config = dict(
    num_hidden_layers=11,
    hidden_size=512,
    n_experts=16,
    experts_per_token=4,
    d_expert=224,
    d_shared_expert=0,
    hidden_act='bilinear',
    moe_layers=[0, 2, 4, 6, 8, 10],
    router_score='softmax',
    normalize_top_k=False,
    routed_scale=1.79,
    balance_loss=0.00311,
    balance_bias=False,
    init_std_router=0.0268,
    lr_router=0.00104,
    vocab_size=8192,
    norm='rmsnorm',
    norm_eps=1e-05,
    tie_word_embeddings=False,
    optimizer='adamw',
    learning_rate=0.00067,
    beta1=0.9,
    beta2=0.99,
    batch_tokens=[65536, 131072, 196608],
    max_seq_len=1536,
    train_tokens=465600000,
    max_steps=3683,
    dataset='wikipedia_en',
)
Below are experts of layer 4 (counted from 0) of a mixture-of-experts language model. Rows are named router (the router's row for the expert), gate (a neuron's input weights, with its number), up (a neuron's input weights, with its number) and show model dimensions 0-127. Each number is 128 + 24 x the weight over its row's rms, rounded and kept within 0 to 255. Numbers have three digits each.
Before each expert's rows: "mostly gets" lists some tokens that are sent to it at least half of the time. This comes from a sample of Wikipedia text that the model never trained on.

# expert 2
mostly gets: " two", "″", " other", "′", " one", " three"
router:129153131072134139111144125179140116119139124141111123152102171153130102116130115139120141167100126124147177115096135132109100084120151108152105125133114165158067135096140165146127116107105136157112119133077129145128149162131145128075111106130106143137139140141128122130101089144121113099098185162124101107112105101132131158093132121133104154116141116124099107145122098123143140164149
gate0:151126155139173155135178151146127094106148083109159096154131144138137155156135132110152140144117108116113128159097116126138140157096101100137124154071090133112130107130139167141136167113120148100089095154139110136147136116160170114117101124131097184134136094124169089100133130132108127157131131164097147142096103099182134116133129145096132117141157127115150135125126131123122157156103
up0:143136123118128135100104108117099136098136126087120159154133131125143121123118100153108135125123108128118140137136143127144136119162119092129101105086123064101141149094086168151082119129109118098096128126128108128097146156158157116126126127101139135125087114113141148113144108133114148139111138109144094145146163123110169139103121137156134106089158084133126091122129131146114112145110
gate1:144142150115129150118127080112135126145122134152122119126137106122135138115112102113139122146144130139114137182164154130138129117098163118135120145159152112147159109136138100184098142137142111112168100122169129130127139151126112119159156116138137142146121084134081112129065094097121143147146120112112131165103145129127116153189133173095119185123094140162115112125150138109140123121092
up1:132121088119132127133111110129114134117101132101102156133149132091156095147079126169133093151162129138185136133131099103137183125134153136101059139127147175152104109117128145080064136118126092115122174110121055118114070169122134121122084124167135117119131120161107138127169122180135138100138119157165119133138144121127139105150155106142116095178139142091138123139140132118104103143143
gate2:083103145146102126123144125100143160140115117129155131076091133123159151138100111149107133097153122139134129070161157109089147138112115084097097114100149139113129203125153150156131127140128090085141080160122077126142156110103129149123068119138138135112131152106090111152105116136152137152169117130115150143115160107140150113149157112145103115157114146139126117138146126135100156102086
up2:118166125111122128108156139129146142103182152139146105148130088091109113131081105163094113136118123126169133142113082142117157111129171164131141110142114121115180110136110096102090071096155122117129079099146123140171105079129108111130122127143128103116103138088130125134162116119092095098173096141124143130147132156142154159130124123125100158152163112136148142078145110138099112156106
gate3:101147112146143142095119125135126115118165098154119128161172123139106100100161176111146150133152186158156133114093156140134124123137135114129164096165158084121146114104135127126092152120140129094130100112152128158107118145093120157151137140130170125146146152098124080127104141090120120080134157130133104105168145151156143135128121125171150154113135091125087123099089118135179141135154
up3:113114131104133123096111128124110119106112136136115112143184131123128116126130042110134142136124124126139121133136141144161115133140185146114132063156148106110149126126103119150132152160070147091127169146096118108152126125095117153131138186121194139147157106134111157114133108140132080097129118099149072118124118129143099129128102134140143165124127130154137116088113155115170114093108
gate4:158109129149153118089122137134117131132098079166121065155128130118156103187108111112108108137118140134099115103093081124117196133102104107136129154165105143111158148130189115163144114165106081149126092151126114153130157127093106168147169092124149135169136115146095115125116177088142097106111143124124109145158121136180130132116135151138088170097120137142133114136095130148121107147148
up4:146137140126115131131125151122098140130117098140137102123137149149118142129159109095118140135116121160126138115169148137110161091139124104111125139105145208142142167150153144106124132119143148128112107104151167113134113135136133090080112058108146107116125143165135142103146089112151111183109133122108135168164129099128090157150100117121078137137129126108125090101133134120167148162131
gate5:174117151134126116155114140122167104149133112138118150103135133079138149125105134098176128093150087115176102140139151122121127116166115155145088143179124125140109088111071121132124144142125155115145148142136107114155161160103159134096100146124111118118148081120131107090088077115126125133173151138161159090094154140148138122128172104129133111144127144097164147114119143130098088150126
up5:114141134140115103138136111115123130116120139118129138106174118167152103136140137167140155130109144130120075111137117104136134143151125190119127122115169095082143093113107150167121104110131152151106162141127134112110136098173106093074131124123143159095121111134158178151130161132135154152112100146129141139137144097110127147105076139119156087122136062097156120135125147080158120114107
gate6:147132134144150155125117139127113123112105128153161147098122142163131137159131126118088155155093113137137155108117195115120086143141159104114088099117133128126135126152146097140162163157163117130133124133082138184096071099118177160119118118119160149111114127119170097128130119142141109128093115099120091124090108129153122129121079132128149163108138101129146146121169117136164145103110
up6:151125149171149126169147131142111125123118107113114117123155110114082144094129088102136144099164114154172099147153115162116114111144106117144135162150124077142169127117158071080108095115171171108132121098159148131107105173096122132116087163100160156134099146082121136090110136125089102151117145098144129113083159125138114117096138120160146145141135147153128116137142150092152115096097
gate7:101110135123133152172134080099143135169089180104104114080073107134174101102140121158146192097135162123152176121123095110185134152094099096130160129134112144153114142143125135179103116125141138139124140075089157113114110125171100129173156127120117160112097130149184141173147099108097127163132115158087126115087144139141111141118120152161125126128173098146082120151124081110154127125159
up7:112118138133121090140130101112123110183129183142108185116100118147151126117135130204159116130105123149123152124133144139101125115113152127174121106098135097144093102152095105147140132145162097152118136117106098083111132129158140143118105141100122163132117126147141068123117126154110129101157117111072136132145098158150133123147090143095166132154142125101117128127104133153109152102164
gate8:159101152133137119144136127096128148121080119119091116135088127150136096160117154145071104142120108140145142134127139114145109087144133101104101073087087122162136126130188114088107117136142100142135114132129131128130155136114144107136100155168120130135101117144108119143135105102147104129140116129151097127144111133113101133090139146129099124107135168136091148156172153120124145177111
up8:106122098106119139120103109118169133104140129119129144126159148126097122086106112109165159105144158112156129121156168134139110161147090136134118138147150138078168083121133125125115162126123147173088141122136134156078113166142117122093153107105125098160110118113158172114096135125124125140121126124117194101139096153107139104118144110177105138127142123086156116150089099162169128102165
gate9:143137090130112097113133138136131127199118115109126109113097194147101131142145153126102143113147148147136140136129150153141138131103118131142127159129109145135101107135141133115122127124121114111098155115135128167151134128106158126131091168113117186114111154176116086133104120117133116062110113119095123119115138128143140126142104140123111155110107146098107140110202114147127149144149
up9:127132136160116135139114132140137131112134151111134100092122116145101156157164148117118136180151111102126131101149120131083117135123095108102152132136110120167172091145151118124156131147164112134118124087103156187135140095145133102148137116114112161135167174089115082114160140121113111095118109151132125161091153161137141152132109143150100124144170148107154115082140135120108080118082
gate10:106125128132148121159090163132141154112106149149091145094126069099104086093079138065113134122138162124136094182108104078112135138125110138125131124083109199124130162098186133103110144141120127187104114130120099113133111090131064118128082116118148122131139145110152141156146164109146130134095104147155167152123117088125138102174135120153174120123101144121125118128138127117111093110122
up10:145116123150110143114102113133130122162114170137154163123098162109120115100102111139122124111110103188081115107106138091075130209127139161116109087154131152115105120093158137108144160124121095099117115117104138120106064151132106157130145132118136097160178170131178102122163106078142135150158124111121090141115124162147128152114109082101108129108155101136098137139157142125143116101082
gate11:144115138135161105143127134113122137094132105132129086139150080098144141132140134145084162126134081145128107107150151154126123129175134121088215161114092153127106122124138121157123142157133142119132206129118098094117132125093130130143136142175156119186078090106154106106137144090129125127128127114183122096150128101114109171110114166130149148114111154125095130133172125105116110175166
up11:115139141091144155147171126138088114148130143108065129129158121098127160112138120132149125141156128111128194136113134125148080184107129164140149176143130128125177148159142156132180074119082156102124134137128117131107135140134149142155116189124106150131090119121164142115124111079160161159124133134104168124123080125140091131167094114096115151125128114148147113139136140158168088154165
gate12:129149141145137145104138170137117112115124176104108154079153159161185166098141101111152147156108072129118102142128115140169130141147115108109068142095142118122129099099139162140127096108147125101136113143119134107118153128164123126164134169126111101080142101139188171147126123157080156123111089126117115101100133112075138092124123132155116117121157093123145140157161135154139158107115
up12:138092116103121109152155113138125096134147134113126113142140101096140055146134120142129143123191153083114093163146149145112109149120168123153129140197134123105122153119145131142102121120170088150146137112146098091130119113123168124111145133139146125197143119147114120126152165132126112109127104118109160138145104104126165101162149159140097114128124122100145084121106136136094128113168
gate13:138107119147152090118141118128125126131122117115117084128101120068135120084142115135099120113119091142135083123084135105121149136104180141133171148131142154122157166144146137092123164172170134139119111110129099119146160067134125149154082114172066162178113099162087133136102171145096123149165130142183132125182139113142100131142102114111157151115120104120142146147171117131091097125136
up13:137130142152142118130131113142152129119142096105150101150141111140110083139142099111109116105121142107124113138128125172154106123108141173101115146134139157149145128091109117132051161142173140189136116104133149124102163111132118132142138115142166149162158150113101169132141124137115125108139115107185175114108141108108127144113150145158141124112086134132156144126147106161141139120100
gate14:131116146129137145162160097130149112139149138138149072101120124178110158120119113168121138148099116131088134106142145135124165140083135129117141108123098121114138067139092104183071117111111159126109136139133132129130119156120112128128115159111082125114146114102128122125133125141170155139117101101117116119162168089109153106126154145122142115148101108140107137113148166133120112100106
up14:130115115134101167131132101157101120116108110125182145124082145131103117099084128096137154097130159077123139110116106122132121138108157101116119089125162146145135116091169184115159173115118150110154109100135145109128137116175068130154114092162122128139147144121126130150132124188163125110139127119117129127081153106124125122140128119158141149118149144096120115132120135148110131156140
gate15:152154135112124134161141095125149109105143121102115106160108151113141121132161101130170126073158129125115167124122113099128105119161126102133134115139125119149148098143079118157127131139136136145123121161124117108133133161114114105133107086121121115151149176144094142141073087115129117107145140149104185134146175171121172133125137173120155129135132166147126141122079154122160093129123
up15:132106120105155096133159107125156154144122081135130120134135148117147094108112149116155135117157128117103104108130137098140115115129151091140155133143143093158114121135113114103164158109116148169112133144135130097155144171086108101138115119122150079124119129134083168125131065117091150126138152154124117128082124158117146115096135122150157115129129120124138113170093127133107141132109
gate16:131129122107167169130138129129141119133114087102091097131091189120158111095141126147137131116133107163126084157124139119144123142120153158103163120110119122145145135117133086102155101127146129168122109143148131139126142165130103126082160142108121100128145106123106128124166169139149110150138146116117118108106125093143154141112121117095148151163115171111119113157154134127094123163156
up16:120105109140129154160119119133129123094128128131076134127123128116180123114140071142130101106140083140090101146119124136111164123141143155102107139125136169106135139125139066095176178109172107138147107132113133090113108086150081101109159167111116136122110098142078146162154157170118136139095121125128137179134155117159090126123130134122160148144075147144111126146123125109138116132151

# expert 3
mostly gets: " but", " when", " and", "\".", " where", "),"
router:174123087158104141126097121097137124116138102162123057117139093128158120130086124147160133121148146120136115131163119147135144134142147134070095104067099107135121154152102144153116156140114129150151112116114094132112181147124093147100148142173184150174184152129123146125175137102143148145142106138119133109140147112143117107132131119126157155125133141128151121126116138101133112119129
gate0:162130130132140104161143137139148103159141041085137112123074161100107118099123144103128122161093176156086119131105123129134114116108081136123150080135112118112145152131136140146123164129145107134122124125133103117139109078109102056149096110138129151133087134137109131110115206129087120123115108125125154130075148128132153146124098141144087148123155141146082134134134109108158143114153
up0:138151096153142175118126115126135122139111103122147099097152141128110159093105091100136104128115165163140092145101136150117123132097126115138128145117107104108130149151134140103130152152096117141147109128107122135130152117177094121107138086164096132156134134096135155136116148133145129135123129129149141095113121171148181153126150117158098135113169109138153101151122129142140087122105
gate1:129160154146131166136126151122120123100115125137106108120122110132136158126122103065148095116177124097124153124122149154121126144170088133130160161104138119162132113081127114134139085073123116144129142122113178183112124129142129113104168060108130102141086124098115165142064112167134109142143106129147125145103133140155135126161092123153161086100164125089132131174174161135161165148144
up1:151155090128164106110131140129129120153087124145177134142090174124119136135119159140142147111135110160136137162159088132126113128112141134152123086157133097116139130142120112086153157077112115097124167115134124148135080122111114118092115092144110164133124144149120146141124119138118158170102124103126157112145122164116118144093172131119103111099184118121117132123107161108120085172130
gate2:142095139129129100129104129136155137105123157120136139124092143089128158151175142099107125114103147127120144143133133095128142108136127113098132147132151143154127146143177154142169096127074103118089100121173104148136142147136142148109124134107114110106132124126098138142067133118156084144139143120144151153128148152094163093141127120114124127156135165150113098099143092089126116117097
up2:109142139127110174112134151142131170147120046137104092128119116123120103145104124168093098159140138114157150116093150155133156117063116143150164128133122138106115114134127119128081185161111132103129154152133127117129082093130126133164121123138127102154118162119140118145211106094087142130147133132120073121144098113160138103110123093156135119149111153134111142122132180158152177105167
gate3:135108115149092157090149139132111112116086146140141144112130101124105125114153110093104128128119123159148114127116151104105170117138182164131160170134146096151147162155134096139154117115125171120116092148113161131106108157147108121112101132117187119117100125124180116108128106173143159162114106145097142111112147141147127131144145143162145122136119143172139123174097100122143124110104
up3:128083074146123151073086107128142144078112163192127120147144105124135088130148103150110140126172112111186133092122149146119137122117120137107117141114134148138177126125136105168097110178097146102122148117097072132113138127162068129141135132130195140119099072170134150088133100168131115129099081132129071082133121140174128128138119120113128113077156156138139148144113127115171105131074
gate4:154119105146118071120156091103150138117105112126198123145149130116155140164167127149105132096127119154128141137102128151164154131146119119119137147139125108122140104127140165140114115150100137097132152171082128149108114110122102136148145128124147116130150114188183164122107089152123102135131120095094153111132141118120111160172139117099136154119158131127110131136143096118168137102142
up4:107153164130104079108115115101109117144092124152158146092126128142111143126157115131156157118102157119128178157098126128134137101121120095149138122139160136109155151119135157147150170139118118110110109096135135170126088129116146112097145142139123131127114163138119167092156153141129123127147126096113087164172149151092110094156141136120143131112097125147167112145155091083136128160088
gate5:147082126100120143082100143137114163113131115106111130117129112105162203133125118104133095164125140121111131132119126106136135129092147116118110117105123118122108169129071128126085143138105121163132114126139126095159128155145151148117091131149121132102151141167157135154153101122146173107169131128133118086083141122167107151091166130096174125156106121143110139121157106131124126087124
up5:154145138123122154123108144121120114168059129106146102144115091127104128095090148133145194145116115123154112148156131136141113098141155141137162109120133134130156122121093189160137075177146165136084122117144128186104118113113122122127114129182138120147123113123127089154115135099138113074109085139106124134099134124112130084120111122094105144153163138113174125124139134147136090142113
gate6:102111100090115120107146132130111129139107157121128144120114100132097131179101124139098091160128114103168092145120097105116134151128099146112134111121107126119114099078111145153103148096145141147111130120133199143183112115135114110108132144132141105124097120126154138149172123141056141154121154149151123120109141108172128163121107156102087107149154144104101140177133120140135146148111
up6:151141155133130123146124140152172138148106127095148076138161128144157158126136097096118152156165160157097107122130131100183121120160134083146122126143165127127117157101133114139152096127154134098101137091123080146102157124126122123160122134169122111100121135103116114094124155150110080140140140142103182083101114138144134124152132143149157123090103115121137132129147153124126137125147
gate7:129135132113132162087130143107124132120122137179152147149132135155112154152105074137136132157146130139110118143106122108118125113163136131088103125133156168126093129121122102148178131105124124145118106126118153112139122148125140110152088135151146121111104133084128111146107090131090123117165122156162116086130136141116154179134116156124124113118138131156111144156171120142128132123096
up7:138104104112090117107145130139124169161130098145126090123147123097155106140132142151118073114123142128164167152173126123167107115091144101104140139141126126156121143130156148173135098153137141160172115175172105089126143127144131114104167154092139133128126125175101109125100168116137104141124166136138145105121108124132096116107121106131118166094082121076142115113120119096143129115112
gate8:143136162138145140135124092115109157118155127171137130142160108176118187110129108097114067143129177110083171157130128118124097115121166101096120101114111091157176147142159150148151085146145126136092079184124132121142096059117127129124133160099131157122123112123114101153093130149119096144148122095099109120105126122109109144139062120086132090124127119137126080133151135099137140091134
up8:121122132128126127117140154131128117120139151118117143099119127108126138079131164128153127150165128134140108135159160108148109109143140195191131136139149113102146104122117158118115133098142136128102128145114089091124136119135161100147115099141123120127079120132101127116096133123124126090096095132150191130089144153134094105125151124145133110107125172130130123148177112144117117108129
gate9:135101089139108118130141144123158124105146090119136116078114145121140127201129087192128153119137079146125165133132103145138129126100135107101121166128099123123152179103113153139145127113131134139122098124106105121145134110139143158155140147114132151137134135192138170102145127135136150126140147147166110097112144104181121112073141127140128127144116133116130117169145127117142123122152
up9:188124091098145129124125144133165156136138132167139126115102133125154144169134167123133147158141155146146139115149088105105127136122103105144095146149152128144167142127139077138122109115149113116133130138118097115125129157113117138116121132129184155105104132118130161151131093123142136175139139144134142119134092143084168141130176099116168138112119116068096088133099140133140090107105
gate10:143139091125123129144125125148132081128094114131177134149125105146102115109107129121139137139078121151151141140154101103129157129110170159106136104086161147124145136071128147117152198128102130120120134076093153129096134131102095094131147128139144165143137148143169118124143139164129155116109097140104092148133110131118115106172167144108140118115125137123114121118112107097172138111157
up10:151143094122157121129137173124109106140095129132162127091099136075134153121150132124172145142112080068101125160138149132161118139149118163113109091107120107169166099117153140129148139147113106116126160120114147128137122085166143082105154094075147117135119108128155144126161152122105143122154113101144129117099137125148134101119145115106136119105148134145098124117167134115127126066124
gate11:112141131129123142140154127118123114094100161131132155164094120139136113125153113108081092104069127088117138162117167156113143103115071132114125141121115112169155139146152123138105135122125124123108087102120126135145127067119106126110131139139144115141132111178130130134161123135104078141087128157098140157100133115147173201146110106113153129103197177084085162123162105124118144108123
up11:122124128116131187150084133141111130137096098100064154094118097138109156146125110146140135144128138180108125177126134123115139143109142107120106144164149123100153106161114110155108189127147132093087096131105100105150140166129117146136116131116116170133131114158122173107132179143114111114124120100093123120126112121156105121137159142086112152133119142105128121104129130144153141154126
gate12:095142156104113150108109117140136122104125153113112133153119124165156161136163112103122117117097156089051128152127115125131099185144130108135136160180118150105163149133126096121121166066111120096142087065119143168113155123104144153123152132138130142111144135129113119121145131150116158079155120150159104148129106147103161142145148162126143129135118103148068159118145157135102171117122
up12:104124117126122129124167117123119147139115126159105117120127144113091072131078153143162142107159142140127117146110107127130163128118108109089149154125137124128069157097183129121117098185112124178147172092101120126146126092092147093121168139092102124154112153161115127127131155125101112133157132123076150114164121118127109101133100108131087105124159153105139132116130074101112079113123
gate13:172084100121140143123136107109137147114121126083171106153139110130113178078152093137104183099125136131093104138153111091122146154145173156118124116125166142129198131124114133143118144118076145114136129138184088103122154171179104113068151127082117133139098102181118151124119132160154128147119098090109108133111146102153115096147179108105126164157140156131190108105113139129139108079161
up13:158131127123106150116149149130108140091136142110109147123122104084129153104125112098139118102152124144116127179128145105165130116189115121092170170150138117145168137132098109147085099107120125164078173132157106117109139142140101165112139133100093105126113139179133106158106088142140086131153121139106158165111134121131141149170133101109140143119151135134203110134087121114105108133150
gate14:115102141138114144087090151141139148162140164115110078111155129140137074143141158145110147116134161112136130085136107119126140107107108122100138128154156134124112142075155125115167122135111141106132095137117101161111125155135140134172171132113160140139162158150116103096143121110142154144073167117147124145136119126146136120121123142110075139135128119128148130112114143130185128149144
up14:152165137152144103156128123142127094084121111128163127146146117132119176090127111133090127182146152127113139154145117122106112160132109069111122151130142133144137129124122117154118131156164120121164116104178122117146130164126070116125109155126152108081154147081128097138099099127111096133163140152137116143106112128108127160093131121127155103128106110126090163174171102168111103122149
gate15:151112133147160157169088120132187130149127125166117052114133133124150077126130145142118114093105217135101098068101131125100124099114105149113127123096100129143127114136155154181175120199104154123148109074122073126093159108125114134162147149099145111169128100176144119139106129131110088108126159148150188080110154128133154105177126152132153147108158136145134119152155155106133141145132
up15:137145076134142135153111149144191114124135097102142078129150113135129111110118141131118150110114153149116164122133130137107128132129127088144109121108122137178107112128183121143153128122140144156133149175108109147144084152099107088135135133109174137123114143117107130104056162134098114162129124148111138145114138100154131178146141087163087128109160127123131110177154137112134123112144
gate16:132101123108113063139122115130122124120116093118111108142125106082144106126151140115113095121087117127108097109098101104136159168162133130132186148143106134119138125153155111117071168171105115120126111175149132129158155167176094145127124125116137142106136108148113151137147122122137156142159103129153158086118135138167127151091099134146113123161107181096110113145126119127148096105159
up16:135091078122100154140141188109148145093101093128091143134113113146108114127129139133136171144136182161146142150093124137102109132130119092123124115082132164137138149103089121089142132144139120104139151087119110117094119095103123101185142130129046123132117172110105124185123117154141080140179103104160132137131139155098110105160167126159144117065123079157149148135144146117128143114112

# expert 6
mostly gets: "ated", " team", " football", " built", " win", " national"
router:106110081122119135144092131167134119062149081138094089133107139163124107145150107132118129107131115102113143159057139153149129134127112125078084101129100183173103123132088126132128115121129145157104121156113140119134156109157118118149116107133136154125106134131094170119154109152107125150112167150110124126174073085144123125116136133115150130121151144105097141146140129137120109139109
gate0:132120113164158138150139129139136133093104072145150099132091140128122130099146089159141156134120112129152092151135117148135127125092156160147136144127145137074127145135127106156135117118128097143106135128123118133142111152120163102093105098148114158111097118133167111115155162127084113188155133074160154127141114144160138145081133119115158123138136134171162131150148138114142141091114
up0:139135100131118131144096072125118138127111117117156161144112148140125147124175109146142100162081122117152161138116148157066093109125148135179153089120129152118163164102155114117137148105119109137145113108104112138123143154102146157114099104152062098119121100112108133131126126163150131129133118109125109142133089114143149169143112155113123109111143136135136151129103135086144142134141
gate1:127154131140141140122115144111129132114143144103106129149129114127105117160115146125118148159110151130104159131122153155130134118115128090129145074124147129127129149099089154139130156143149094165155115196107141164114124166145118106100135118159130142093126112114143120118156099101146133119146108094157143142104121088143108125148124124134096126087140135135123134182146107108149118137144
up1:136146121147147149145112152126095099101123097109131130118098165104113131089103120120134122149086088179101123145130135152120186137159094116102133107165148154104091108145099132135159122144104110172108110161083128152145117154125125131121117108102124152134161124136144122156145138128106121113138115106131151081123079131138095150122102169123106093144179101152150091123121092089171128141172
gate2:157116118122137140137127125106154118087124118097141136142119133137160107148134079124136162114155071122063134140145078085112115140161127122108099158129120116120157169126136134147124139139114141111088109077128095111132152131118167127134127113121135144111116147137133095106133096090101120102137155172151129145101137122067110128155116156117135166114154142113136109163105114114134135157114
up2:129157125120138149116117144138127118140124113134139144078136137125152128119141130151094107128123138137122121157174150103150141104101136092168115118121153104106103090112118152087132112104113130117157134167156115126161092156093135066117119087122111115092150194124124085141115100128103107171082150110100154117080124141105099099136096116142123113157128117142135142166105081102156153104112
gate3:149122112144130160126146158126123102108093121131167119115195055135118123127172135135146166113131134133131084138078103084117153134134181071129113133132134132158083136106121119133075110084121105098111118136138102122134126151122132100131103073127130100174126109107147123098127096125067134094128156131132145109125126133153114096129123121158152153114142113173132065123123078120153169183111
up3:110096117133121123133142111115119141110103103135105128121108115125145087109128072116102110116142100146159158123134121118110143132114112146118128089113156146148104129142155114080193116137128133175071154125117152130118172106160117130134135165124138091135141103175137138149127159073110126150094135148090107149144114131195112125118071140155116111150090168113136128098133122140165163118168
gate4:099147133127128144131121129123134153121145127153123114105115137130158181118137147126089151090127160161094136127114133131133159135091139093147168107134110090136128154181136109097127136145136131137099144154122173144158108130116102163121164106106131100139143179084112126087151128135146130126189160104090094106142136120163120145090138132145094113142113146119102117104125129119132123086168
up4:103120160124116141125115155119120129162127112109155092112112120145082127130117163139126148114126159110177130100108101100182136110109128170107155130122135144153116145120106145127150137113108152113144182148142099190094113148148122135140081122124102112105127094102125101120122096120119110087055136142137134130106142126142144153135116124106116127105124068149122104087108092110141150168130
gate5:176085114121119107135116131129132134124112078086137117116087118101176147170123143125170085102103127101175162140112138130118125138133154111133145129148131140125123192140150120179097112120141136134095119122088131094127154123124144103116115128088116124113142110147151116128122133119126133110137131122133127094112156167186103114118154148161179117142082130106158135155123100113145123124137
up5:107171137130140106122095124104115129141137107139151141158093157129130101121122160153150121078156101153133136156179150142111120113172136131145159142129142119117080102092140139131105081084109128147108120149143161061140103126129123145089096103114145122127178146140150126118115203130177144142152164128102142143081120105099130123154132177113136140151131144116128151142214135102139101109154
gate6:102123145124122126130133088123098130117106121142102102089132098138097145158129136103112106116121148135122180120127174096091078151099135099118129084089091082134115139119151152149141125144123119100128115101095156131141071102111153145084133111181131136108128136122150112154156129128125136145094155134114072103150111133169124123066103153128155093179110127160141152168147151097120143090136
up6:120107121143140119114109153139138114133129092118115116115139112137161108125131125101124127121173141114123107149112118127152151127144087129196136116157172115131139144135128087155110102087127123100166114155142120111076131148115130123122162158100135114099142129135086144147129093158168075188119143099155164129111116100146178117111112100085128105125130166119130146170138094127169169117152
gate7:109147148127096162175138153108147131167127121116150096104134117141107161071135105103147148106079115104097127136122056150122130080117093110082144124144119121111171130198102132136096113144125103126109129101152124122135097102114139104168113133088110138127152117093125101130143088050153134106117104134121105153101145152121137152119134120168094123110127094138109135119141115137103154135125
up7:145126112097149127110119143146138127131134114149118111046132077120110143124117145140109156149129134115150132158135153147141119123142155128100087128138134147133152132133159114130083107089162115093107081176116128096125116107185133153128115116119111156151129126144100107146140111121109096104152148155123135122139081060145147118173132120081114139178122091102114141150122118126115133163152
gate8:154143138153138102142081181091105110126105140109134177121111117111127159149122134163124073133196124142122113125131132135128160161136116100095161111155125138061127137139134091107083097117089152085109159150153084106157122130150161131146164160137082135131131116112121081125132127130146154109122129089120120155123095147131101128110125106105131117149162172144094114099125133109121140123133
up8:127119093085090140086099184115137133141115133097135100088158121116121130096111131141110115136135159115199126156125116092142168146134104132099139091083128105123136201142146131148159128085165099151144139116120141179119134120075160108149082093105123124120129117155112150154117128102117121100121097135116103153156139136162107114159124114123124085115113129115158151149177102111115176123130
gate9:105132148149130113161126123117154159146162117119126118130137198153108121134144134147171151119142141106157137147056155127127113121156141121120155137108144121144128126117149096160118132122126121143141122147116145169133105122153137114087126115091119115123067176175111136125125100117091113112111107098125168126174081170135117172158145127171108177167156157129146109158126103128083124137164
up9:127131162125143089122083106131139128135132102121163127119142089105133179158202130127135156130112119100171123081121116099136127093153165107141099184135146113145148129120105137145081086142132140119114119128164116184114134131122123092122144163107141117141112104133126105139128151127096097114118123094176142130125125165120139165137147138110131132153135088128151171136142113114130095127149
gate10:114127124111144125129113112158114130145151123155079139101109125165148137132124071133118089158129130126132124158115138142121167118150141096136112141071136120108137110148158164097123116109089140147133092109111106119131091088116177122129141133143126165136180165113140107124147126121141104115119158148095110117102124146143075128123101122159130141105142107143111104114135105088162121180147
up10:082166210157134146162164144134111122130112152072144127125112133108083152133151124147150148115118137131117071120126141108129090126131133099136193110125135097145168131170174121163147120137126112103132124110124114117156110140162132132153138072077122106132129135128158144142144116119113131087117109126165077105140125121161032095119166162120140158164125133163112142117102120158108090161141
gate11:137103118103140129137125138118124144092100180153152124142171199118101128160151124104101159152111136129155163128119081114099119120157140154084101103111132135118123121115106168135169144157116139112119148110143122115132143196129112149142114130148142113129106083136100135125089102121155103165134140103142142107137129100139130130117114143141113142078142130144144161126132145094137147127103
up11:091125105097140169121106103144088147152090117142126145122139147130102103127111091154139172160168131097132142120158107153152101144112136135110143113119112107139150137172162102115117104131178130152117139140159143087122139133146122158149083159155127167129101100107128111122145174158143085159119188128129128091150109082144106101132141111143172158123155131152101161100136151137123122120111
gate12:148108116109109127130114094168161115115093086173112145120161155128113130147110134116122114121171138106162144060138117146094062129155145117158104140120137115156125121073184141124121156145119132126132109118127134167105092160154204106123118092150147105120148143113145171134100103121144202100082127134129134123091121133148162119122129112148112069153126137133123103116134101166144150110093
up12:166114105110110174123108155108120150120105099114106097125108111088146124144128149126108119119157165138173134105110147114132134128095157145100148136065161132104125149110142133118111152158145154116147158084115157136131147084144161152121160166143115141175084106121136158142142154155162111099161102108112095133169109137145100118136129134139099165149172142110125140165170141115116096113122
gate13:176081070115119102119118165129139143130151084141108118115107151119151112132138116081109155113127138106143140113093178126114119113151092106113080096103131131168135167091150134123100168087100102166170129135113121142158136154149097125123105125159120137148120148141134105158075109154092143138134138148118147093114097113173163137127118109132110126075112145147107094097162114172131138127139
up13:121145168136095167076135100127129157102123147113147108147125107133090124111143124137144121136093145136103142124147059115169151104100130177106187195142172128125134128124102116154181091167139128128094099123128133150070162099138133157133117165100128170115116114121096161115170135091140128108132127143124119152157138129088127106130138099104123083184112118111155158138101125146142117156115
gate14:119126155136136113155104168134150120138132099130134149133117110131146159172112145161113110133117172133103146130162116127153172137081156119104161184109154115116161142100093114140131126160119096105120147093166125141154134074121132097133116139104122113110102158148179110065152127134175145156128121090135131150150099177140178128155145103098122112166154117182152153186169099118090101130140
up14:104130128132114093135123101123120127132120160109099150105124161112104114125121146108136115093141151161141115127162139113140143118112100104117131137174129094144089140129159142125110126139165103175123132125112093129094178115113128090129095072181124127154136109100123089115118152132141152124132184108088122144094172111133132126126161160160106126134130093123138151097117159130134088163138
gate15:123108103118138157125115112143154148111124139136116118131138139120120139107127129088105127125106145109142147124123133138100107085118155133114155139116107174119113155084158121112077117132132141166108112080121110124112155125134116119117141157105196125180181120114093174122136149171142145056148155135149121080126150126117159129160108082148147123119123177156106153119216127128146112104105
up15:117149171135130134115142117142170149125114117143104129125125109133103125131109174122137151135125138137141102126137138148123122153174116149168141110153139131128150149109133103132158117114134159124153121145145118103127142120153149109123159172138127137100098079159119133119212184134134156128112145132120117107149113145137158090139137106138101115153091113117123134157077146138086144105129
gate16:154093105126132132124119133137114125175116146137147164151102163114131121117141133164168158124083137162091147101072092137093154162135107119121142077136121147171116121104125170113139108132086111108145168129090164106099099166142132104195128150116094093104143099110104145143126114156105103158128133122134151134121121120105055090137140088149133172151157105160151077129132118104190126122165
up16:153124118106129125092139165144126122114155094137109117150096102146110086152157137166137122092136138181135140139113059155160175113151129131092111131088167173113111132108105100178115174141137123116107106109115141157127124060116143117121151152124122095111134109117097137092108150117087118097156115120141095151198091164132119146132138095113164136154138139143130127138122132121143107128161